config.toml
n_layer = 12
d_model = 96
n_experts = 192
experts_per_token = 4
d_expert = 64
d_shared_expert = 64
activation = "relu"
moe_layers = [2, 3, 4, 5, 6, 7, 8, 9, 10, 11]
router_score = "softmax"
normalize_top_k = true
routed_scale = 1.0
balance_loss = 0.000198
balance_bias = true
router_z_loss = 0.001
init_std_router = 0.00605
lr_router = 0.0015
vocab_size = 2048
norm = "rmsnorm"
norm_eps = 1e-05
tie_embeddings = false
optimizer = "soap_variant"
lr = 0.00706
grad_clip = 0.5
batch_tokens = 65536
seq_len = 1024
train_tokens = 385200000
steps = 5878
dataset = "wikipedia_en"
Below are experts of layer 4 (counted from 0) of a mixture-of-experts language model. Rows are named router (the router's row for the expert), up (a neuron's input weights, with its number), down (a neuron's output weights, with its number) and show model dimensions 0-95. Each number is 500 + 25 x the weight over its row's rms, rounded and kept within 0 to 999. Numbers have three digits each.
Before each expert's rows: "comes before" lists some tokens at least twice as common just after its tokens as in all text. This comes from a sample of Wikipedia text that the model never trained on. Tokens count by the router's weight.

# expert 54
comes before: "c", "s", "f", "par", "port", "fer"
router:463490497495476493555451497488466501499514484504506524486504485513495509489504457475493518477511487503497472537519544538539504543541489543531475508498508513456503489462521554482480495482532450466496500496478497477530540507503488502525468472472509521449472517501454524509474488467498471464
up0:470501492497462531465580493518502437483490488487480494505525497497504463518499504495499528508490479477475459511512466507532470550497527484493530508498489492519511479509453502539498479496498452497492519518487492528496473489503466472504508502513519536517499488536492507457435561514546505472
down0:476507500560502483472412521452476573504509508491500517491479519501511497496480480503486463495500510511511447580531515487496491491496502549512483508506495498505476481497514517500533492509525506519486458466545448532531486515503511495496501456495462511509503492499480500505540491498507515507
up1:492515504487469525477499483500478500504495480521526478512506519571520531455540500492543528514503485484551499503489518493484497516500442471478540507484522505496506504454521505492460455489487452430519509491501520527557572515476493484503509470480525509491471483486499500519514496501517481482
down1:452481494523543479506551472497498527476505476506463501540477476497506468528538508485496486522492522504499476511519521491496507495523504492518454499506508467535478490521484498499469515521529492459456555498492469520502424498461476522502475486513497555509497574529496529512495519500489475502
up2:484502499503476504507505498569528474471504478555472511481489507478482498495487476496528506480501508523508473472508475515502507501497498471493525547524499493531546478489491532500500549459525489561484520512519474513542427488507472516496518501503533484502508493466524493532529487469445543463
down2:499483489492499508509500474480448488498518481495523515535512507513522474526502490487435463555509526486515491547473549490507455506514501493549470508502489506442476544472458483478508486483522504492521482533466500509507545446527520513547515497499525503500519498536515507458486459516515499478
up3:510437509494499509498493497536463509480509532530535500501503518495509474501479525515490487478552516442519509459472507521446486522551523505486474474523500484502468514495480461477515501495452524534467505490484502523480497485509499529540471491498513483491431546532522501498444503502508496465
down3:467519513510458495470493506482531498514480467455505487526524509501492485543511458491478481508489458540498460544496509488549530515487475491502520490516498505465529480528541511492458521526502478501494503488513525499514496500503494428523503481549485499545499474427500507516558519491498529493
up4:495494529458511500468460505512498498499536476510496511521495459532522483533528515502471507571494502493507495550497487516548501496553497524521490490480500484491527480533483499488493472487462504468534503511493524533501526500502505496501545483454461535478416527477503525511467498530476471502
down4:490487487562511552526529483515525520517492495505507509449514516509504518505526466502522514471447476498463497504464484499508504452488502480457525502504505509496528461484491498532495517518494521532465480489477504442501517443500506508489475535507507478504499521430534512485492557494522528538

# expert 187
comes before: "\n", " ", " 1", " 2", " 3", " 4"
router:480488485460487497535481515501482518512507503482510518481468470530472529475468486474511508441463522524487501529504526505512498526559465529536480490497530522477549491485525506452492493501532485470529538502469548488517529469499489552520472506462530510489480484513482533497490477444496518492
up0:497475465492515506469526467508558514516490499527541473483438483492456498511452503502476485500510454541478497499500494541504513514488496495524512508495501493519493526515517517491484498547509500501509502475487454505471471562513509404497495522477497518493448486538507535495467501500499495502
down0:506487506463505501535530559488468518514513506430488506538500475538482573488498513509485517491514526486488496500503503509462501463473469494506484511538477498501494461525502529487511483438509530519485512519492498486541549496498432493468489501509504467511502536480506522480518460474513531509
up1:497545505460490443451467539507487502502542527500528518495493531504490522500475499496506503457579497478470522502511460524508497507522538504460470483506519488495490554496491485510518514475488485480495501460509489504439517507501438495471501503490474455513526500508518499492555495499475510479
down1:510510472560457513499480451501507477533486513465521473473475509485515503539511485488455475539506535504491449545457535456514472524495501495508504472485500478518491488500510479535527446505525516498497468496492524497536516501493541500512533502530472465475520501492479561500482504514533532487
up2:554486529498496506427532513502545479541500482541488500486481499487494512537523515505503489536487485512522497500469508551517526513496496504506523517529491489492462497456507515475495476510496496517522508492429502523503499472515500486503500510536504472523509491510519594489430486477511489510
down2:510481453534492481535494493527495529461505481457499477498513509523523463503474460530501530490494466476471483499505522498499514499515539526506506514497495514509527471571524468507472509517538520523509500463498502490495500486491504459502506508468413489505528512506515503486565541446488518483
up3:502512500537528508448470476479484529497470503474497482497523528498466517565504503531485482499548506504461489505500526506522504488406428506510493496516522541501518502494495502481467502517490571489508473486445486507480500492495487499499502481507491494478518496498477488559474509501502480480
down3:529508519464510503485505545500489485507524522533500503510549496510496470477498456472458527509503483467479526447496503476516529477540499538471547516482511456530469500519490519507485531475503487535498496500510462497528517483529510493515489519496491524512523514512516478405503499437513480483
up4:478487494513487521497465497472496507473454498500477504521502505519493525516502490412461499531469507494476515492478516559468529516531483535537529525500522503421527528531522550488491481515541526488510497500476515481498503501511484523491459503496478538512503477481468498464483500477503531476
down4:501539464516529498534473502527508500483552492522515508495498485490505461483484482513564494502499479536540495499523506446507544478470500490452458472504474517526447508506496476512507488484499501440497524543508478510528509504488500465525500486501493522451554495528503459549511495493507477501

# expert 114
comes before: "\n", " ", " 1", " 2", " S", " 3"
router:486475496516459507557503539493488461505523500478487522477477454532470525482472472506507517463449517500460494532490520495522500521538502529538478469501518521483563502491510512470481497500536510498529540502459521474515499463482479520507474488463531512496479520521443537500489490467494527483
up0:525536509495477510495483468510567531530505499530515546499433482527534508508511577488498458524489489494486528513486496502528463499478511502519464502500497489492560528518511506479491506518472491508472531498515468531503478489508487504492516499449495486504517485458466494483507430514533504488
down0:499520499497503515485548501486480510433500471493498512495471515543436498517484511477493479520580510560527501503497478505535521546502485456473508490507495486466471527478504503508524545465477504489511504508477529480519509510505480493559505496482477483528529507493499485452474519499498456521
up1:526483489507530496513507512510490527516422517481483498465481482467441457537512485480498504519554500509513513516510446469498500498515506493466492477483532545500467504514431542524476508502513528510501476501509532485486515497493460493459515504511511499493447519500534442494505498503503524473
down1:511476511507507488494470537462494485538467504534531497536475498495502507504495485520505495482475497496479514475514492537485477469444494531489463510465502505476503488512503488467497476476491511544499536525502536454574503512522516568524504458491483473499512443502506561511523536495473505498
up2:511487512477461507443506496574500478535516508489456502474562486506506482477508506483503506512503501478489505494513525504493486512443509491517466499495530476513491508485552501556519486537432520486457542513487554512504493482491507503545489510450475489492522516505498516509525497493459493502
down2:505471516562497503516523502475564478500501494511537525514510467509480508503497494523471457476511492470474568503499502486487500497521496511502531498464492492510481501478547516483535531505499549496497556500504420443495490500505484492498508497525501472499530456481446498499467492529504510487
up3:519487501513534505462478460532449491456519515493508510575490510501495478466493496523506484501502449496489510465506503472488477504504482469500490494470483488540491513500511460471504547500484519494512478488517462494469477532444560512493503527558498519488488458524485505499549496534520488522
down3:497538533521514508494477505451491497511509497462492537499513491507499500553510513504504505485500500510535535484497540479463481456483517486527524512521499583458492504532454503480486471518502469499474498498487442500461479511532504500525499534448464535539466482494500531481485514491512470531
up4:523472522519498465476491496526451490501432525514477490491504497487509504511536504514537525508503516469544498495504451483525487528566508484507500449462535480507496490499498450539506497517493497484491515454535489500503548516505497493478501488574462511520497498461514499503539502465497482522
down4:489442486499493524490505516451517510537524510498497505487540521549505486484460496516526510481485473534502523477491493517484501484496491542468507495523457543497527479544492501503452534522481529508498490494502502448449474504517513501570504498456467505502491463496506527528503523514500510433

# expert 175
comes before: "d", "s", "r", " in", " of", " on"
router:472490515519446547520477499531459478497519511477505519485506496527504522495483485505506500480522474538496501494478513496503497534553508520525507496526560510485521485479506510457468476482509469503488526489480532492526516468486483530527462497484484549429468474532470512522454477485483485450
up0:502488533543479546554485477520536491500499543506461506510487503460440498505507515501517465483513514496505503511575483480488509510511493486519458493501501495526523508528485510478541531506450552507479545493510496500509504446531525480519484482521494508469492485472459499541497456488502518479
down0:499532493460521473482508546501482502511522507478526500520497518494547500497499461472515558507469471533484493499508491510514468482486511532519499510492497553483452446451457470513533475488511479503505484451517526527498526530503532502523537492493499456527501544465517489442497508505524489483
up1:520517469502464564498515496535498479477530536440494513491545470517461465525490489505512501485511505523507445520497526433494466489512501505477525474494511507511483497441476513500553463491466499487502507520543508565486485500516495521496487478507487493462521510522470520467489502500515485511
down1:520496500547492452495503491499485531495488513480500463495482566492498505482506500505500455498537489501508483482489513495484519493475519496501479488528460519549501484501546509487507508555527500502502501486488536489504500549470485499503467500496529465555515428470520512569442489485467510500
up2:510470498540500529501542502503487498496474500505501484500525504482483438540479466499567501513522536500502500478532501499468495545481450505532543487522500582489511484498504523503510462447478509440531489489479537520539507478507486470513521516502501496470487521492534501518501494496475519503
down2:465460500485492453495474511529484469480532485498487498506488506531546498541510550452506495499539544510496504480513492498500465486500488522501538453488501489498500500557490514443501546489532528548516520524498512486469465476485447528514462504546504504501498447498499509502473513500529497499
up3:539478502543483499484539484518491458546499514482499524497518521534481516479552497504485464500530494499505465490511485532459456499506545493506494499483559493489476455528489514489482469479523489529521510475499509476513540479504496568499508511513503498469501516554496513507508518521508441444
down3:488482516460491506522501499487541546470501510452492497556450497472528474509449524492492511512507501503506514499504499486517486496505458461541502501518500504514468518500516501507495522543511546456437509533534500533495467492473505505499520526445542503496512506501498483535468502484432514521
up4:518494476502503534473529501495488477495473498495536537512476494514468521539466478471537540455526505496470503510523496439533490531483479494557497496475467545510495492501503529525474460499485564466488487495554509461504496531505535472535475469482465503506493525474515495494476503502496529486
down4:543472553531496515514460448506505491501508543514513475514485513495466513496478483490541517509520505444535489543516478543504489517520500511488507495497460483464509499500516502523496495466485433503499488539511495470509486475547434520494457507514494521520525492532502495437526512491493502489

# expert 179
comes before: "\n", " ", " 0", " —", " 1", "we"
router:470480502494495511521499512522502477517511488466547519503496486517496504478452488506533511472468491530470487535524515507500460518553471525527477500509519489477525486473483508465496502509523481470518567504462556484565502462503475518543486489472535503479460495520460513480475486459514519512
up0:458511460467484532500477501502526507498487469522495563522497507494501477494447500537528533508515508470504528497491516508538467460497506493496492504506496499492497507484517469497534497483469493541535585531462429523509498491521522504510465465480461518523505511515475493504465525477529484509
down0:486482466491497456495569485498446499536548499538513553482510469510557539519490511444485515506499525504508481501499489513512528501503498519434495490520529528499456471497524487499512484502521500499481434457506506543472498502491513481491499539508505511502503463505502472492508500462513521499
up1:505521536534522485515520516476487482501437488467480497564499508526503490447506447501481508487494540517548504516537549482500490576544507496490500498515480456525517498535461467520500492522474486485519476503512484516492502503501484517472498504508501552492508480521543505472473494497497470521
down1:536504509509500508463502500515487470499514506496526500508504513501485490527472497498503498510505498525500517472490493505489503482423508490513467498473563524519467472496499525533530498504494514498513511512491495502488521479498487575532522483414492449476554561459468499522474462528498493499
up2:496507504492542504527500544510508489443508523544505554542436509498494507495472451498489496487528534507528488500495484514529532483526490510514493470510435491488511500540470502464495501485499518423530500491492523484463525453513514500522515504459458517484502503492488497460509502535499513505
down2:498477525492565497517480499523480542505459481475479511515469491500500499484479511505508456491517534570500505484547478479473514467445500523465470498504475510506481503543497490502502503548521471517498563509505469513487543498487529506461490461474488509495486514507512492544499523497454539494
up3:497493464542455499515506442522487499519498492498541505509525467516547496516485517514487482503476506482470502496521518503549498506480552496490499488519470501523516487502490508547498496470514500435486510529533508511529494492461501482527494558529499507554523447508475495456457503518446513497
down3:511488498522508533495525513502504504514488521506505504506504458524444510518507461531466516468495491506521522485498468496488483491508446453525555506482502549501489498512500480477502465498499521508534524457506506435504533519493526512462492429529505504482530557507448523481492530523505477496
up4:502515517498514489528563527464525503503522501448500479493488470488498514522495476506527491500499519497520504498510504505570468521499467521466499460573502481470512492484462501496508495529455485450534502493557543542470526492487510501507488477522494464505486494506464468493477524514496452508
down4:462503468471512485492495454524515518456499496525542554527491496494521507496495531507480520489497511465540538458510497527495538501519515516511489505456499488499477479499538514447483493494503444435540521466471526532501514500551500514494498469487484486538485532455505483494507525483495505529

# expert 40
comes before: " to", " by", " in", " the", " a", " with"
router:479480477510460512503458527516475471479512534486502516483466489510503496454475468485553543447500489547491486530501530512532468524508518526507473461495517503511488477478483518490480493508559465485535553492493529504550511489489506487534487454489512523459488514523461531521478488490492514490
up0:491554496524533503502575499527496531501524512496497510513491495434494479470507484518503450503507500490488493507507479491532487546504510544485482493485478569496513497509478448497470506509497557515487485528488545460490516518475493501516483502518509502460451498489522479499481500558487518468
down0:550452495514519475516549492475478501553501491525471501535492499518499513491487505506454530465494500498501479518465447528459527485499456495523529516493552512466509491460469528487474468504505498517508530468520496530498457498479467537511514501476514539518475537501505509496529491501536451500
up1:511489505507515514521458441503520527490492517500498499466457511526492485432476493530497460461486500483492526499459521540470500491477492499498553571508489495500500507500506503507542505473553501501495504478509457458502510478500503524471469502510529507541498487460518508496535459458482536500
down1:536437446505510490499448504496485500485528474515484462510499536478514565504490496495513525524539499509480504503451508516504477469504503490500504525490495497501531478442483492499479489501489500468508477487482477508532470518515484531510497503508473474514562527460519569509514513556502496533
up2:496501465544478447469478507517482503486483445512515528513512496493473500501544537500494517512496523491508456490509483517492497509506478535499500499506501515489509498483496502505505505498466488510513507522506491472539522475525503480507551398504480549521536456476459542502522497530447471522
down2:488503493480527548485479493501513487534466519433455490513467538527525524507535501531451532499520473498507462478515485510500502528520459498490514506502473493502510440447519498488495502501468517511472501467496510510526483573469538501488511477483532536521494485534483498532513468486507501528
up3:503482533515506464545553486467493512502522522461502489490479500501510516507479495479508515546506469535500501478505461492468563465531548494487511487528491504506536490518494493486488414508500488500534504538462555494491471494515498525498509441541513478511511500479500549500491486506473491500
down3:490485496518472498481487479509513510514525469538541509512486455493486499459531547507495459463509492522503495520457488510497491475499526520429496526510472490494481496471490498472492579461495486513494490519501478537525542535507529495515460544492485494465466563495502509535507513508524494491
up4:544498505508491532514527501513524483509504557520495562529492531540506545571483498505500498513488481478474442489520559508513576540488550483501505457507497489530515456492501476475526493497514528508502486464501485498482501476503515501479476508497502500523521528514483489510483478492509495467
down4:500538484553517484502467486512489496500505544487488500506504432493506500492463486489527482458496526533502530502505458464502477513478469486508519459495450511526485537505518511519480501516506494489472479475524506529512506544502489508520498470535521563549500495443492490450488501483550514529

# expert 88
comes before: "st", "s", "d", "duc", " York", "tra"
router:500479481510458482558492517534519501497505510485508523467488497527507506484507466472504493469523474492482474517506524521547473522514464496518483475528535487451510488465500522469487514438516472476528517470484516469568528492488455544505475506474507538478481527525494500502451472493484473492
up0:491550499508500514527571521506517501497533502523545492490525464482512498508505488490500476509510499522490497493500501496504498546482498526461498467487482466473509500562488482516537505428504482552494518424444495500476504492466508475521527499495496504545502507509496543490459510523505527504
down0:450502443527458494487485493499506501492510487489526495525500509450525575533473470497521494514521501511501496496494502489427507499506510537471534514481520494529496489502537513486491564493487467523503485500521475514484533547480483499518504532480496502452470500485462494508522501499505561467
up1:496447504509505499475505505552497449469500514511497503545549470478510513538536501543514503497485500512490501500478459507480525481531506494509485486481519481525488511451528514491533446504515510500471539509473479491477472520489456483528509539524499528556504434475481516502503498443501499495
down1:540506492479499537552507467532504471525505560483481471501449498473485523507532517494493505469495490494492490501498501469461475517502490511517535488515512474481542499544487440529522481489497500495495503551475498555488483494505480492491470485497537515502505450533493490453522571488482514492
up2:482496497452482478469539517512473496512418543500528495498501496497484505529499487499506535541505492448465506547470466490494468509513498500465491512499508478511515492491494516455496461520517513472503517455509527490476534472494486505492502505561444548499533495474507467485488532477485470491
down2:494555502508486508497484479497548485544514482519487527547479489474545530459460479492494512439494499505500504520504498492508512500511478487477511478500507514531447507494538512495501527490485521492505478491509516429505510525467523456496555417466479527494523482511501541509499516497496507514
up3:495499532510482507501499516507508495512487468495492495471518536471490533487511479495477541508486515471532473417554527502472501493503526506518527509524517499491533519464491532504495510524480504507492490501448508479470502551548511484513529527503481496489500531485499522537445488500548504419
down3:517459504522496464524512455494498503544481524500522513534514462551466480484517487515498536468514491503437493519505491476518480503486486498472503492512486506559447518482531452515503475502537502493477514488498461493519543502480572485470499476466533496512516489554497523500515507495499473518
up4:497553494501450479483541500509517484456489485472483492524420495511496499490468506497502488561499508522523520521527490499465503491515524500537513462487532556502523527494536502515483478472458528482484495483467469500528474508524504565505527504501501487470500515501519446467482495504491525500
down4:492499517510495482502500504489498496526500492500542487472548456490498491543537500463489553464500490482458523462460510494503490496509525512475523510589544509459438509464504528481509505513475489507483492528518489476505497509487504499483471542514537544490508494489482521548482488508456478496

# expert 94
comes before: "ed", " by", " the", " to", "ual", "ment"
router:485485471513481527507473542532480514499532538469492534486497492500511533488487503475544503443489521505482504494506509504556511531514518514556471485513512504478503474490472501481480438483523473462532519498445530458515538469505509497539480473478536514490492475510481533526480455483497504470
up0:511504486508504530476497491531500513567496498459496516480484491511544493502493455523520495467529508482504505507478493471556530529471499473488500488462502487525524501526491502500498494499522444473499540495445532507508516455520509489509446520526466500516520460551441496497514447494494494471
down0:465504536524502518481518494558461494480492494488464559494481466491516470502482535502494580498534514516458544527524504490487486508504534490502508493497504479500484506512530509491493505505499528475521481471512515497469489441472466416499484499492496514500525526484506497504527531501450522511
up1:517536554469563538492510529497538560587486529478465517493488524537490500507494491476512499477436478514500479534502498520506498506541518454498465508517495490500530511494557500496558497518510495491478502500506501510499514496496495481495481496485498498550504513493477474498471488504498533507
down1:502533510499516546507492488528512478501512503539475519501469450512475493529451490522456449514499475494477492508508504503530481519522468524501577499477526489511500477495491510510479500500541490484504510475547432505525491530487456493546452472532507470523498507500486478499540518504459508513
up2:507460497502549508462528473496548497505535502493519497493510497518446505493521496478511498509492525506487489536497543507494505517486506508503500508500461436480495483494501504490478442522495491498489478523521465506535499499440550552499518529481480486497456499504534590528509538502493499500
down2:508479497508487460422513498484483479457519500491475511499512523503483505499521505514515513493499486524513541479483501509504496477510503461548591500468535499517531511475515546513513466493521473494497517461525506519458484505491483470493508531477477463480498501509468476559510483559519495520
up3:526522540540507499506513499481513475481457498482509472535504500499505474494520472517500484474535544505495526504506507446454516513466490509481524490499502489471493513509518475481491535445490551505484486491534523525501495524522562520477433442498508506503499490489510491510472438491523542471
down3:432474463493534493478472472500512484503516493467557476449503490500496477545564509477534492495499474467501503499477478553521505445498472510506510509503529471481505533520505539484483468524508528490515469516497508494529500502545509494543491526518526461507473502490498497501525492502497473553
up4:490489502503546503481492501495491470508490504506477515479504503502484528514526479502543496538515495548520509494507500566544459475498491470495474502484533535459511481469469501522509484549459503508574515468551516498512508503488524491457495490528492532499524504529487499512460510488452561511
down4:549500517537507514491478490481507519477478510526512491548545486476486524479525503511510483488492510491500529488524483523459480468465513488528490505512480497561556529494471531465518511512486498447469501532495503535515494505471488474495498518469465494427482447508531529508530525461485492503

# expert 64
comes before: " |", "%", ".", "00", ")", "1"
router:463493449523488505557484533526514497528514477483506523474476496505508506475482492484529523479498476521467479502504556510494469538496518519532495483515528501472504457483509512441482452500499507457494533484467516495544503456475480518530469496484518556471464524531489504513507487450502491502
up0:496541496445520501506501504475470471551493501517463529500517506474495510470509450509507468486492450479490520486551493521549505532513500500467468538530554476479442495517515475499490478519512426471506513468489483513501485498483488503467514487504496526507496492465502466493505550499471500504
down0:511490550455472510489479500469476514484499526520493507464519489493502486479496525540496472457498498499450500472554483516542511509479501509493521566520517443484519502550499518531443490542495477481490534474494517501513460491501513491494550479528483535501488508452497529509507526484481508483
up1:521504490510521553479480499501451501500494512496494486521505476485507477480499498517504556536507530498488486507505497506499511467559573465505509480505495503446499482488501519505476529451506513512496499509511543482509488492505518504449458495518482447509565505549494497500483535500495559460
down1:495473485499483492499483488505548450505544551521527485510499540494442502479482508561504461476499482475486570504485500513490495522501528484454542461497508488496485515502528524483524500427512519481510506477508525499503498507494554490524523510512512460515478498448507492513500471492520481501
up2:481545463510499526526529521530482464505513500490527456462498481509515584496453534487563521498499485511502502491513491501467484488546490507459514497495548526526512527480511512508528479490528444491470512513507476492545488509497496502512477480486515530502475473523485503501506540496508452534
down2:447503512498469521539471495484480516496500492539527434513484516498504412512498508515462506547562498494516511520498509542487498506493480486500494478504489503562491493511487501527485495527509521478504500520523497479497491497478500513500517506548499501540414498488500497497501448500504470521
up3:478482491486493477489500499498489543470538408485496541523506492524534493485488491446512507522499509491489580477513515522519500478466467479488470475540491499507465516504498504542514476520525497475497497492539494523501517501491509487504508529512492528508527550493540474487509484512458508442
down3:468482480539513469500529486513502522477515521498470517499483499495476531475479525487500505495496519536513512465478494533509490497407506448527484528459514540509474494495481487483494495510502498503490520536539546523495408476516536503502520491479458556507507517501531508497498514504505489498
up4:440494484516431481508534535502488542431480510494494500533459581517494496530512501520527530508498535481492523486512497486506472482526500498498508533533492499453521519524517478515470473514473483527511485473471488500550498469482478502523479486500511498482476530484503545484502510498468493485
down4:511503443500529444493552512462508478518508469491527437502478500505526518478484498487471493489545466476528488467501501485519515508523501470581503480536508502499479522497487496538471506480495510435530515479495490511513500509507529493498500546505522511535483480519497467467549483521517496502

# expert 67
comes before: " |", ")", "%", "°", ".", "),"
router:465469495492464539517488515531485503522525480489512512466468479505512530464481481510540523487507473510478488511517539525504459515494506515498483466538519535472527456464489518459476438501517504444498543501468527485518529472505487521524491498487519531482480533525489508511523454444513497502
up0:453498492458502527492471520564502539512538471511502515547498498523486550522487567490499489476498488468469491494499570550468506454500491436481504518501501520507485508511493518491519521501520495495495504469488538526466500494483503501454505560519541506498485490495476501502497505502485504484
down0:508489528523484474523527487474498434515541521506496506485488535515489503500521461501494496464514496527524482485458478509508451524530505500530470556469488447517500507489533489547534512498510473511513502469486517493496501462445464466490525509544508504498531475514518500513436529503490504537
up1:491517481545505499469494480507453533533467496518515510500481500519497473472452546520508507502525517504472516473489515537509469570484519489492505486509513490500476519495500496497523489449525568502512532478488456552467495564490524487511522447471503487489510461480500510517501499491488471473
down1:457487554518491494460497507507497518525477479528503479442500498470442519502502460454475545506498482501552528492494456486511487492513498478513534496481508535495515526507499490519498494493505477515502457519567544463501509520520526559533509498498530458495485509454488495477501504477518516509
up2:483502508533503442464486504508489530487515474484504546499509499500542484551501518518504492475513486464503488446532494493506517515523504498474492549503504539470501512476479515501492499537510507509492517497503455499496511450504519493581484500522494549474488536472517458481532541486524444482
down2:511497487481492546515506493485518508507425544500506473496506480538517500478488525509521516530496512513476474499533451504511495425500502468498487521500487490479490501516499462511455519518499484512546500514488541529525504552512437534534459482512490465480443514534504519507499482499494515501
up3:564492477479506528500429485538469497498469516485501466531474468502469504513472497492531511502499462472459549536473495480530500524525500497513489523496465474516518501486522454486496485510533530517544540489480501488494485503541541517484481552502470488499461526486473477490525494472499504478
down3:460491499541481511512493483476493519504519478490500527468535497462507471505525455493500478512498501564550483500510444571497502503499493466502482505470502504447554561536512498520483502462493498496530467489530494498517494498526488500464531497516503489503503517500478498518475523515494522434
up4:467497505492467528484551520507441483485443473504516547500478487496506535501535523463510467491532504493509429503506482489502466503474499503485481495516558515472513519499503534500506483453500520525494549498499488505502500452543471520521478494497541517497454470496527501491493485521524512539
down4:485487506547506476490486500489544498468511523572495487511516493464473486518467500484502405500467546522527553500487484526503515524486478493514500452473489508534504472503526461527495557530521466459514481546483510505501487503503498500529524486495467484476503493513517506510516497484501481496

# expert 178
comes before: "ly", " as", "ed", " of", " in", " to"
router:476495496489435531498479507531481492527508501473504554482496499490485525487498489497546515494511485545459470503505532525498496526559504527519499484554532517467516500482513512475473473485505501441507526500506515498497540484460497519517495511446500497445508476508457519534467471467517488471
up0:487534540491522510500499518499512494541504547495477519450502510511496514472525478468501494509542469500496514504498510495506506500510459543465454567501527492469499493488471528493530480484510525487489524481535508558518494500456458528488537490494509494483484519476475460495535488454511432501
down0:469440502537490536500484549485482530483495469497498509475511470517498503497509454520526504507515508472505499423446519502567522502485519494501517450492512476546506548519483503505466527508503483498474477462447511516554522523515497461500512526484491513519503525483493517487516501501486513497
up1:518507469494501503491489496502499504551528486524512541452540533511517421478505501501483502469535544531499530522478512480466524499482536502462489444500469497505479514444502450510554494506519490535502498524499531498519568463523489517503502519493485517508500497530491512501466496488500495500
down1:567468534494494492542508493492484469462434520498498517523464506502498542477501511513500551519486491461504483563469440524484499541505522481471517508509494545482489503528500465510499510492537494524500537459525500497519482523480483475495538491467449497521498481494500491495520503523479491484
up2:500511523461506501503479481538524464557463493505467481488499453494475500540546500496482505502497497508500476514514533496545527441487500499491531486480465483510496488514512515464566511497527496536428528531524555477499483477488465501533545498482490534504505467501489507486496488485484509498
down2:530477502487499510506543512446480498505531503489532524534448516552497501476510508462490487490488490535484499501457511509516521522470526479460488494492524504496492483489458515494503469482519531503553480511468459502550544481519487487492509510544472447461526482518543483446514504516524509509
up3:478506485513486537492528507498503491499492504446506507512474513535476510496542491516536528507526562505503460520464530518480491486502483469504478524520543503469513497491480466515525467538482513510502555521517559455487480478500465502523532483515480479468543508489499443500444513504504497537
down3:528472498510529489495498503508508552509504497539532503496539544509525500460484498494478473493540464465521512490500467499477488503512478541541510495497497506512503500500455476495525545443540465497498497501501473514525497504462521499493441479497532527541496501503492535507487490420448513482
up4:533522485499548484492446451511456490518508441453507526505452519506495508504537509538503512507497488491491488471530496500479497449539485505501506480508494482515526509453564500491494505499506494520500562504521512456493527502504456499514481537492464464512478461523459501501471508511484487510
down4:445542560475470476498520494475542533519514518470485470509507497495511515539508539490500484490514501517477511557462499516426468476467517471508495505505499507492492492504491534505506490500515505517501493509499507449504488467518465529487538477538486434477538481500501496550535497502513500489

# expert 152
comes before: " 0", "\n", " ", " 1", " 2", " —"
router:462472501496480488534501546505487505519507474466510516474463488506476494470468510476499532465480510495467476506529518498522492534503507518493467510510538502477538485488478497469518503500511511494522563463473518475515514452490457523549481461480569555500488527518486529487477481465502526476
up0:496485495445531500479535510502474488511502504524494479482500517470565504506540522477459506528518497500511429495513495496539488526476534453462439495470482475504512481522461497517539497491499500515501490500508492489522444522476471508494524468503497529483500511505449486487560501529489468504
down0:502513491510520488506470538526518482459504533479521476473487535509491504518502475509488481509498436550493538517470501466487506473501464503522467587526514506522426496499504499549505500465458507535498493473488476519487458486484488494523491521499487481507476543530527505502500516533517494499
up1:482499501497546501553502515509488512503527546516495524509492489470482510501482530508499548561491508511504466529497540487491496492499495455494495526517511518489501547479514496497512498502496537522491535513484484475559528475463499468483498496419480513533494423459504502468515509492534502515
down1:502522460515473497497541480492520490544480491479492491525412533494493502546499551524529486484486474486507508529495517501499476516513514442497498551508513527478486490482499499518566535510532512488524439521512517531496481522466497471456479496521479497513502459494472513517479488499482488496
up2:505503446499460495497526462505505475531538524549519529514503495478506471511539494533497449485483553505495509545546533490516493530482482539498525514493532490499498503574503455523539471459490492509491493483520540526502509495456503496531491477501475500444485465497514492495506506498512489503
down2:461502509529549512545518513490529554461500454494517512529488447499563477479439475469482530514493482462543488480475492501496527502490509474503530495502504504505493520488508499494465519496500492509534512511455508487510497486456498452517543498488511493491498517540505462554494479538488500503
up3:491511502500524500555490531508501481463527498495527489503452535446472505493491500486492441447479490498472512532500500477523556543499471490534502535487507463534472469566484538493501481492510501550541513457499493510491487460485490504509511498487485508534506530497496516514520474542499504490
down3:556502522479524498466492490538494497442473508500478454514462493457483508500529510482454488480559502527513500497492515499495490504483532479488467507552501504507527499486500460536526504519512506513434497441547520504485492490512480498498516497530535505482528489504508510524511451515502550467
up4:511488507523509506529486496523515470513475512477460533482489531524487505457500525499501522445508507488536494477490496443483497491446514483493511498504481464494477558484462524565492441542454519495529477491514467507504498481482480541533528503511521489503506520523528531514501448497469493508
down4:525502457480461529498497516475489499498500504503513514520551531501514480569511473454497531496557486433481504479535509525520501481556524459534499510506497511529504515479522500467495497471498503507510503510517540472430488478504510510474488484500515480489466454494476496494499545501477526489